Experts of a small language model.
Training: a variant of Muon for the experts, 509M tokens, 7772 steps.
Below are experts of layer 5 (counted from 0) of a mixture-of-experts language model. Rows are named router (the router's row for the expert) and show model dimensions 0-191. Each number is 500 + 40 x the weight over its row's rms, rounded and kept within 0 to 999. Numbers have three digits each.
Before each expert's rows: "comes before" lists some tokens at least twice as common just after its tokens as in all text. This comes from a sample of Wikipedia text that the model never trained on. Tokens count by the router's weight.

# expert 7
comes before: "–", ",", " |", ".", ")", "th"
router:522561474437465484513486531451548429530489517513505535535483509504518469502482477421535532516478485519469585498501460523472544503575483568537476563463555567554459507516501569506543530460516450526486440473466480537446474477555494515457522507434449439512479547539510526490435524410434466490575470537506545500502473532520461482534500503572477510432567434512436480462511530490441484516448487538529420541491443426495537510512509498531484520506468534483523576452544504467474541466546589488481515485542544525533563459481503468486489415623574507485485468482441420551456461476456518475

# expert 9
comes before: " of", ",", ".", " in", " and", ".\n\n"
router:550588520454525499501474547425524400515543472450490519528540509493478559468483531472468526493435493545454589537515498475510519485556534529517477538519550552542405509543475537466581519432464485465520446528504506454508452504501569453449533548536515506502485573544466525520426514501443438459531463506491493531452508485495500517444473558514490557481590492503456473449531532517535456503526501514481428480520452479501542472393530500526454530487474508473518566497547534481486500465498580535453431499519535523579587486491514438496490433500587495493495459479495410552447478492470573461

# expert 11
comes before: " and", " the", " which", " he", " but", " a"
router:516519539501476532559532552428516522525517426502503462583480501423467520565529471502532493507450451471481575530524482504472492462532542527467517547499486553551452437503506558434530467489436534474460460421458471487451478498530506458454515452516476489533566501520480528448512536477481433414569476518494506535496493505518502496490458540530466520441557471532529462512526521477500419548493435470562468486555501455422511552425486503498497532528523516500514514498510453505534571455539587582491472533558524476566536445441473419429515524544607507493553519536506453561476543541499589487

# expert 15
comes before: " |", " (", "o", "en", "an", "a"
router:499502507503445492536532549481483468510522444499514597495530561507444512464506458499514508499475467525404482542497525468469545428556445523579555562445525559538476499562501519463573502522523533506534465440469499491406528463519506442420448504504487535537473502497490495556469526471458513481549527545504506530498469477567463489495462519510461513411607462497494459491604467498495474483511454468549404513564535373541543504481506495507496525467524506501543545481509524470445552480523521536556489451487508517496595436399470427492534492500550519487532523452513458575449470503486524507

# expert 6
comes before: " to", " by", " in", " was", " is", " as"
router:492575435440522494487475570448545538516559445513457559575555492461512502553496495499479503451430506549394531534478447476453491477535522513455539499501557550459444510573483500424584462491493459517440436503425483520454474497508499484497507525517504555534504543488533524529473524437530415501554494531501512544459573456498516516564532563516511544509561478498453521469545528483466471482492473479560435472513446471529498531485548494509451507485520506537506511553573536525508529427441476464493477477497527489590512476530468388431490447586570495496569451449447505496490533482505520451

# expert 4
comes before: " |", " |\n", " of", " a", " well", " also"
router:457549506399444545514478546433486437547518496531521491521483508492500512553462513476530518497468526553407558505577462434453500518557539485518554535438540580475500514517542506487503529503479462519407449523508467528423551495601543449428523519427529465483564504477480538490532566495519453488574454504504456553524489501511530541511535519473444519468537506457454526444555452500468486520588487452540452470519502477444552472469521490490497468544510497480500501514542420503468619479504640515523430486545543479531516491448509503518504495477566501426506501494480485515473476526546524478

# expert 10
comes before: " ", " —", " \"", " +", " −", " L"
router:550563549442502551496522545383508461543512487535478521560551482419507545547522519468470494488445445491413504466463485422540522555540498518549518549448518535513483521509443531493508515484481462500480404444482490460453418509526547495483489524466499483558574510469461543460497515460521438437523500510448452535514523475530533530548482471531491486526507459546515462486541484504470400503547471473546453521545498415472534527440563511503483534515501468502514530522549502469485502423538562517465473495544517493537561456481521444505500502542640535486528546434483485525448559517407567467

# expert 2
comes before: "9", "4", "6", "5", "8", "7"
router:573548492498464462517520532494524461518477461481488503519501474494516519457534421439446546471452506501471546487521468487429529427561520496532465600461531539558439512507559495477521517551446508488430458446488460494435459529525499498444503463444422480508503483480455521416493572496547484441517488505469541494489551537561492462523465499569532529518518447493492515510495520467484465490487466466521441529526509470462578499463607486543512509442487539487477569496532435535467561421483565510454458513549545475600576448454555495525540544528627489450532516510461496504480529487429499473

# expert 14
comes before: ":", "-", "\n", " /", " (", " •"
router:542544513453510556476529488438518455540490454456463550570497486448510504583533514452516528467464467547436469485506496486455523514466538510481515504495550523487485461462476489457529450509426521461474448455464501531534499453555555464481454548498511454574586512474465462449452564457536437463545464506476518499397477522541469553475456484492560518515513545571540453508555484529451450465566417467553439513545489465458556532450559464551575528453501482501478512460567507531534534476504545523514520514506495468575506464458550468492509505569654515511529497438474479526473542492522511463

# expert 8
comes before: " the", " a", " his", " her", " their", " an"
router:498556478452506483543472542443522444532541444537498522548557496463520494492519464481483539443467551498420512549507475466496523539532482477510491494510517524563427430507499503407483497500483501484493465472482495467482459497499538508455492523567497459517567478540483513504463516502497486415643412507547527560559507467550476530465490571541457530476627458517468486476544512483426422483487472489525489584533509435454523543502532486527442503470490524488506520460522477533494490477521581521479446448569486530617503500461469483450503491525622502495545502461482425519457490490456540441

# expert 13
comes before: "|", "-", "==", "The", "===", "In"
router:516566528454502531470487531400518496498505452536505513556517489427502547571533482525514541516483459540425572485475523444536496544484509521514517534474616552516500471487520510453534521491468505435471477462502481519506510494533551487472488483523448530555539529476437525460480497425512474425550434522511478438505567434491497539479506505541483448534518501544497489491523528510480437516474449509535440503547541452449559524439540530520474522487482480497454545479575443461515537422481569552491462501524453481522541456444468448458506512556685555506508520499502460502489573481432565479

# expert 5
comes before: "201", "1", "200", "0", "2", "202"
router:532566521442503506448459538434555483487533451536510527556506511420461547520562465502562526501454451539462527512515462456509529470523476537541499560483562542501440503444502511458548513478463495463479450459435489540488520500513558443517490567513476486533553503444462523458419551452497473459538428567451497448512548480552460563492484524545457510488527539568493509441532491452461444482567419482533444454542503440434567524484532499522493564507482527490492547496526449487480539457506620547457478502524525476546558449442501450479521541485616523487533494546523455523488520483434493458